config.toml
n_layer = 16
d_model = 192
n_experts = 48
experts_per_token = 4
d_expert = 64
d_shared_expert = 128
activation = "gelu"
moe_layers = [1, 2, 3, 4, 5, 6, 7, 8, 9, 10, 11, 12, 13, 14, 15]
router_score = "softmax"
normalize_top_k = false
routed_scale = 1.0
balance_loss = 0.018
balance_bias = false
shared_expert_gate = true
init_std_router = 0.00693
lr_router = 0.000888
vocab_size = 32000
norm = "rmsnorm"
norm_eps = 1e-06
tie_embeddings = true
optimizer = "muon_variant"
lr = 0.0111
beta1 = 0.9
batch_tokens = 32768
seq_len = 256
train_tokens = 203400000
steps = 6208
dataset = "wikipedia_en"
Below are experts of layer 9 (counted from 0) of a mixture-of-experts language model. Rows are named router (the router's row for the expert), up (a neuron's input weights, with its number) and show model dimensions 0-191. Each number is 500 + 40 x the weight over its row's rms, rounded and kept within 0 to 999. Numbers have three digits each.
Before each expert's rows: a language model's description of what the expert responds to. This comes from a sample of Wikipedia text that the model never trained on.

# expert 6
It responds to: Given names and name pieces of people in lists, credits, tables and bylines, e.g. David, John, Heinrich, Markus.
router:493527549541523526509457557482466440450539490503481480549516450502494529477475566543507532504511529558442504507440488539491515469527468492521566435489499472475521433534431445481541471515555462520506528522561497422461482439422460494515441495506585512447527493486423534524541522548526534551478506470483537499548437506584550559585471476509468546504523523463513559504503492440456529453553562522482432489490519493464421500486476480517534539484487444377509422440539511467473501487473548509466469489516441485511440498532433550460461461479606529485540542461434451409483451504521517502
up4:524491454510525503487451461522513470503452465539524550489539447502495516543534458449470513430487571464469522558510551531543520511545472489461460501476474526583510519533442461546472535470481461546517627426475498501415507469496479525511539483451546441527504497508511449505500504522449475571501545506539466533507452509578560508497523520540492511489454464529548452453476503497395471495456481540558518538456435544473499499538451503475478498548466541514485494473471509478434547557496505504534454487470464378539481530507526482440465523579605519422562467521401505552590535517493555463
up5:484513464500490510454523516507582480503462503521576442458541489516460583574506463554592499454479495412479538489442459451505429469513469486476577467484493445497519499500435535554455559501459454494520487511472460414540528466454485565551478523531430520486459510532474497590498512506507497382443472535487519444502499522558516581499484487503569507448517507478576520475509479504467471541556556540534505434463516514491488471547489553413470472519458530471522530490555451471552485449511529502509526531530542498492490488456441529420490586530542500518504547600556447550461489452495485520
up6:460536514560573520489531553468520552488489488484487527514472491437458402516493536548450487463516506463480497514458490514547467449502528550482481497469528570564537587540512531490490572494475540480446520532543440502485540471520424518534538448518436551535437513466479519515464516556445525509389477498486434447506501458488518527566473483504456577522488512432473486467544430486419531452528450513486566484440498564510439456498537541419547565474512443493526500510437434552429530585506474507549500478526522502526473435506439551551591476500540486430536482491521538511520539513499519498
up7:540449508490491515468462528610443449502496525537469500476554468544555565527487473481493471467498496446431468433466490529561426477485501428551530533452534486455482452530520523508510491494502455514473532503522516531556488506475471470544506523511441520483548448487414544550446469576511518476564527460487498475594488492448493516477467504522552521498501432591566482517417461471544490581484486571492554558485523515483548468542530471496538465432554422449495520468500487543529415452430537496536466466490544512469541543518480565463443570507433538558476522530517477448479469494525496596
up8:490511575476435481541519532591450428505500522441496436460544503555512437515574455488527495505478527556504511478543501534441462479486539531443443463561476500460528520557516518486520486514476398469521457557517478563543524520522507543438512469507477546483484473482511518451527552518468556474569555498529530539473499465504537457569467564466490408479530463494496485488442503471500464514453511498484540567483579474580461471455496412455523449509542483503500495532542497528549444523474602474500450503529457471404546494541522497581493543490479492453486549404506497492511465458602475478
up9:527485581541552500467453548528435547480520517593505472499541471508520499438523505497504524466502579434466536544501561531484451448481481511477528438545479531512478506492435461569500495496479446543480510448544561440484490451461508522483420570463529464485514531470465454538442522516540459448512430476497495438541451506592500524480525541549499546498454494575487523514534503473495456580531580549445476459489491541467458535483493509512508504514531489490538560489511444465483521542477476425511561587578450483461464519506447531563447450516538494472461515533528529534454534485352483464
up10:513488564441580488523427486542496479483433554423528513460510480437475504550485464488532457506503448505490482539432455467561480555550533487445527492540461529466534453526472485520488510549453517542558632452535485444521524506494459534431501489568453506474507487504551438553518500431535486435513442396555517465547474533449463498540469464474520492541571533493467512494515485444472476505558577493553505536529496486624567553501475504468545481546455509462495489502472570474570542459539482514430506515516506470468463457453513529439499524448523583511506481544498522537491487480442518479
up11:510512507466491576466533548542473452516479516476532532519567479609450517542494450453503550579486531492498513457509460508451491586568513439425495496472474544501492421496492506489533482486437544534510529511571557503507431540550481470516563498475472505568466477531547461473590456483509504491518481476542469475459552507462533488463505484445458574445453451561486492453601508500507480517490451559544424439530462459524532456494485478500529508526514467471455537547453550521536546436397485534501499538562531481481520578491503498562473506468459434584503504475490462505511460441496490406
up12:490512428461533446437542488458473496518547503488477516533462454525496522489543484589503529514472561471490544501425479519558455504547451483504474464504490540513504458483464485493532529459509453561504522483508475513460514573555514469543525537408517518559566506485433458538476514545477522495529508558482420473540567497581555511485491501573454506451454595517591535485494525545475507519576546514461514494457494521453482508474559524493452413464545441451541495526532514524574471584431523501431438438554517431526480487525420482531472463498527508462408462470468503468488477565474463544
up13:474567561551495519456488451469447453525522475504428567534427461468555483455556500520490518514464505514479537492523521540542479491450535492542442476475469564545481481547506422476504521522495535585413576478530513457489462481496467524480510410518527452507460513496499548495463488500486515454499437511510489523476507501561542507468538514506494572563528453471498551477433481559471546513499483491510528472465570554477492536498539578485515499405611456489557522518513493504458606553509487475570545500483524438510447492530540429519527525516561494447423422472456479421462509500537422457

# expert 23
It responds to: Apostrophes in possessive 's after names (Alzheimer's, Elvis's) and middle or final pieces of long words, especially Latin species names.
router:505459466504447457444493564457548558433514504482461513464508464462511520556491509500475546594480510531446504532540553517503439429495507548513498580509490517509488475476503552501478531510567552530484577412464529466520498558493455526510470476561548550516536557466535490563438484477452587489521434559455516486481395504541530465559518571475454541507489462481502482529488503523508488517485459494518521427507503532508489506524436486503525461429434426441531544499536526569501474495469498449542476492551497419517560528489512480550490479467552509443509424582447499521501363549495512475
up3:481475562385525491512450492561579474515467550497509524477498484463521530519461524547518475431517478603505567512456521501530417522454504447486529560481531508558528418453501404427524434483529470484474524499471490518414557560466513499483460482472571454433497478426526543564431542520484480571455536505524548471490464504532489414491524525519545536529481470554522469491494536475482487518502500555497493504564544512465500535515467476454571511521480499533473605425566501489541539474478508564498518451525509452462499579538519528439539481511506525435544508481429450490450477517504461493
up4:475472463520532433501521542475496533508459482520474504498472561581502538512519505489420524405456525599473609517452489532543474531523455549527470487469429576530575459468521544536482530555568488498505538510465558512548452409472472469497434479546518482494533541513521472500510471480482511493531472481561543487469541567471439602485524552472444509543527507488429511482521497501431510451491518461494557435476445509439510518527641532485468508516536506472470516526457482472513494487525457508504561571523462471431475486489532508467516538495451540411552524463458463443514479532449465459
up5:530488483443556535501437511479520555459555432573476542482571516486552486441512540479516481487578470501462501521521456533502485410469515462501520490492492516508523470515526513532469542493524452482464451545439521438519515437489506448599480483475558508469510498471448489549542509449492539494494546462495491437517416589455490589514513509533465565569492579446466550547471516489515453509528501500479578520534453513525462494508546561463539548407515494461511476507516475477595475484468529474484463513488573472489393497516465547519518507413500483451398556448553439512527548526499468531
up6:604479592596520469462501469482590506558535537514441453448508524519509495475497509516456498538514441580470479545450512565526499433422518535457524543538517428551530487463505544509512453535468526466501528434499495544505421507519571536497497487552504458569478449551427492582470530526475542458482433507443555539527482501449524484470549484432423541517492459478499484510467521547513419503547449488479548510486496551513437474525538504438489522546446419520472422472501448488496446504494510498526513509465542452486509492506553516536485554520520513520466505561446533411494522532458449546
up7:599495461555462518412546447562508492472435509502451503514532512498435474535540505523482490528436499546506545459549477490472507520533501503459493438584441482477454469514495435495512472467430495532539447525517438457464451536542509535442497496476512509482427508473485472527490520583458485489530438491518494465476507575497571464463534530432481514475539443453509568464486515511477526548540582482570609398456505491494492600520511483514546525566490468506548458504492469490545564501487601540563518495530444484471529468474487480491453482545475494504478522574480540522464480422574532506
up8:489478543497477561524512490492533431518538443510534494493579508462489531502488539467453520553477440483571536499562469516504533489432441518490606473427488472489527518518466526416477475496533494535546571495536504548482430481529481581481508476561498535503441495501448476445489477415549515480461471466504509519473490511427492451516548500417458509449477477553524517482581513511500508542516523482496599501465492484499508484476558501580501430541540490525588476462489469542484478471468494508503609438508497461461525496527566523578524553459532563492483475496559471459513514451366466434
up9:495504514544544510532527545467521553477554483458526483526536472495436481522447479449495431514491483527602470446435522536499495492526465495556498501478494460460528517501447427541511553531538506525523510493481389488530498592562476448488565476491518468519433495522530509494500474497460544529518449448483602521463505498488478480552424456504470478522530461446417452480462529543475552418572539532568427524537548498434446461514595439396503478466522517483557465503487511562480505464530519476481473538510518568492468492574519500520460540553542451489464537460541492544576439518506470528
up10:489553495514433477489462402444461465491609514490499446513527557557528521559478484526472464521559561516487549447437494537490540464445418494535427448433483538543469461507501433525517413497469554531537521525510480537536459443465472540504454535502515487565537495441483500540520474519508454473535493495505445527515506436498507514540483483433505452527505458410443519512465578446499452516576472500562540507441537488534532562483500465545507497447510562468501503523533444550520508498531435471458561553470580468573500427464479551526493560567546521501521539441497517514479539556482495480
up11:502533538449522499448543471424515550571433438466520493422466470489540466531507504508551481460487505503528435610490511501462513533535536576436587471511473516485489488553502534547473518488477501415563523471541529496495462526462465520523533543481503476526482484526496487440579587512508478452489462505547465525495474527510516522422489466516468575412550547543453517475539503414514512444519478583507497418425434445504483571510502548500422451512488478533497494546521503487564494480515531431446541491500516462467499475521441525461565495523442540461487469598519500569534505513453550503
up12:513487451513532577516523559514514471572497549502482499576526595518542523471505414460459548519524529539508465449532555484620415521483492473506526508389446542519446486476581499570460518486475467517485547507501489488499534454469429431458403455449537534459502521570448559562422546527490520488540576526491487459535457511530507457461529535488548415499527459499487464448477429492419533466524474560545506483515550493551488475424441538492519527525477527486488461555512444519466493490501514504496511495531496493510493499569543526480476532447536470508468429516515538496530463495489482431

# expert 12
It responds to: Common first names like John and David, plus name endings like -ton, -son, -ley in surnames and towns, such as Sutton, Rochester.
router:483511522454524553526438565548470477451550500517536530540507488477394537451512586494497546537575530543530601541488486511475532478465474502520559519529439438409537428540437414474514442512521484489576483464520513499526554410526503536517473488487552444445519504498409500498517500543526504585535462499474506540511472532542530522561516507532450537419545480464497495476477525469452531536530544546493482487486490520477450529409465467470496485491511440455517490441495480475492541545510549497462479556494515514525485493539431543436493438480560522470529603483543460482522419448479453501
up4:554444494545500497456534526474431487546475492493534440459640481507523543554528490508454489544524518516459493514532477514503479533482557486433585479514446470493473527499464454438544468496447490533532566502503524388504509519497524472533464539485499546529522553542553484571504536626534469542490485479483508465484430560481479437488496494488494515482459457541485504552526491508562495456535547467534496514443548575483510515495433522486499559517423578455548492485457499460574536503494454443484531484578450454489449528534473539543543451462514499490446484515416456497461544421469438454
up5:492463499465494463444549523515509424357540512400461490494529531467466541543477453467524552460506503510450533461488471517553483500550499546418532558482480482454438427530560424490539507543434452521475544579469468490486568455525527528487474591528511515485524516450517501539436445545489492517564484575529493459547568516497499506498527577505552527515593516551482508488461502497488505472508521541491444512498512576436481565504554548469497527483462459525506495510469501568500488542458478531408460551508546472531464543497506521505469483436520501517463440477557515429472510444487439548
up6:513533491523523515440586446542508442462500490506571527450475492527527496525474504455553511533518476413479475540546476540527489465550422467565536517473456485405516549519530538515470476529586540511528500558505501499549497511482568477462508533454458402533456536513476585508429445455542559501536476503456567495509462465478535472498505585477469530475585497450467503554534543470467486539511563451576469525479458557468540490499537509475531428441504486524508456502416499526510445478506466473533417502477616520449496518549508463530493508489419529485473532497451496484510498515435419525
up7:516498527481520511489509471519533510482513597451517486570558516452453490463536500544525488426489453502475444514499536540491579477434586501484479487537475440534521546480519526547415502500529506523484541537485449580516489444553471500469480452446519481497571482503538458512520533455528509419528560509484526440513521400440434499451503567496543510510487510503524437491505495481466500482458416527532419469555429514475541551516535487457542445547465485517476532514529449515563428583523437550472557590537495547506519531515429485528495509501422478481531492445475547507406560485514544462
up8:506494485446561445467436509552576471557512558533454471526473508523434520455456484466529506519456609483476497517504424482556544537527483450489539542511515551489551519566496520521498491491538535499460601443572541548520561509518440493570441513523563471504548537534456481456469490499524496541546509514444552483423525490471507507539446437547514589460565543523528503479471509425455488517502531536528500490451423487413527498538488497453415483473420525513507491441446461471477537480511485505523564532432510478489502502540537491449504466532452503490428502578476508485514469507440408517
up9:564436519511469471567455483506482470518479517432434536423477480485496446555492500457457534425538511519560507489558490448481576444533423494497506464492443416474457524440380486468538487538469504518580536490471536554508471521566520483464477480486522485519501527453473568533438508496515493517551493447498506549440566514454464566502511532495500561533441532509427590552576487506441507474449423509493513505498464489517430556557536517494545540517488501535445482530562504535488465519489496525566472497501540507448487565527525518444444493591506595492490492538549496510491548484473485451
up10:411532560472497546476501485560521519468456499562514474452496438461519463439517508463486493528510499506497512510496510528512506462537530510541490491420506449565458442520506489522521590436424491494500507518548443561475465499538517507490468464521527589486503366497580481489534527591457502528536489475505464498453445466469513511490561527494507492459522518510500467485396588483450570549551452563473430478492457543501446431526530461508525492485465525522524520587473473497499485494449524529529531548483532462526528615467480544527409539531534481421457510504478454522540561480557507468
up11:484455497473543533527518491492526442498535423442473558470480519455544477580484498462532531540527574532517536569552460492443458571509425459468548455498517573528523532536482424539512447533512505537497502541421475496528548515471512462444467492514579447519507520550513494534517514515478480547498546423517501485530424542446600393543586569502461519477420503482431452441511497500452509532494492527495524525467519538500501560447403430514460484501546529520457470459446534511478568554572511496527548464512515474478551518456459499482515523481524441447485466523524483478534472524425479493
up12:552517461577504466470524543483531463497453495491485497478612524520419529476463490486506527496465482523445493526489426486517555495463507470547497485563476495540451564529518479489478490497576440462528473486492511580581425554492501524528497474562503488523524468466465516481482448590442517511489509449422524538533477451464507431561516483514522532439404433540468480426519479516501504440538491497403503499397487522489489468494551482528475496492510529460531566596535545556506452488554535519501597439516500518523508519532449506477571453449464493530553558445516546483550460554491500460
up13:475487535475505508449440519493525498495546505508454506540565476488438463518519476398530502541564548507486566455560496545530606540529453484554551526489462507521525487532434492480502526521540513547490491483545594452493513407542474532590489485472454526500442504486456506505463518489483437587523443471543424550517544547532453560534495570520473480484512426525479563511447559434495537511544505533568562532427400465465511518518476518471498513512513483552536539502439457466466509471490446507472470497496486497539435473473478503406498498442524508456495529546459475488469456488488429591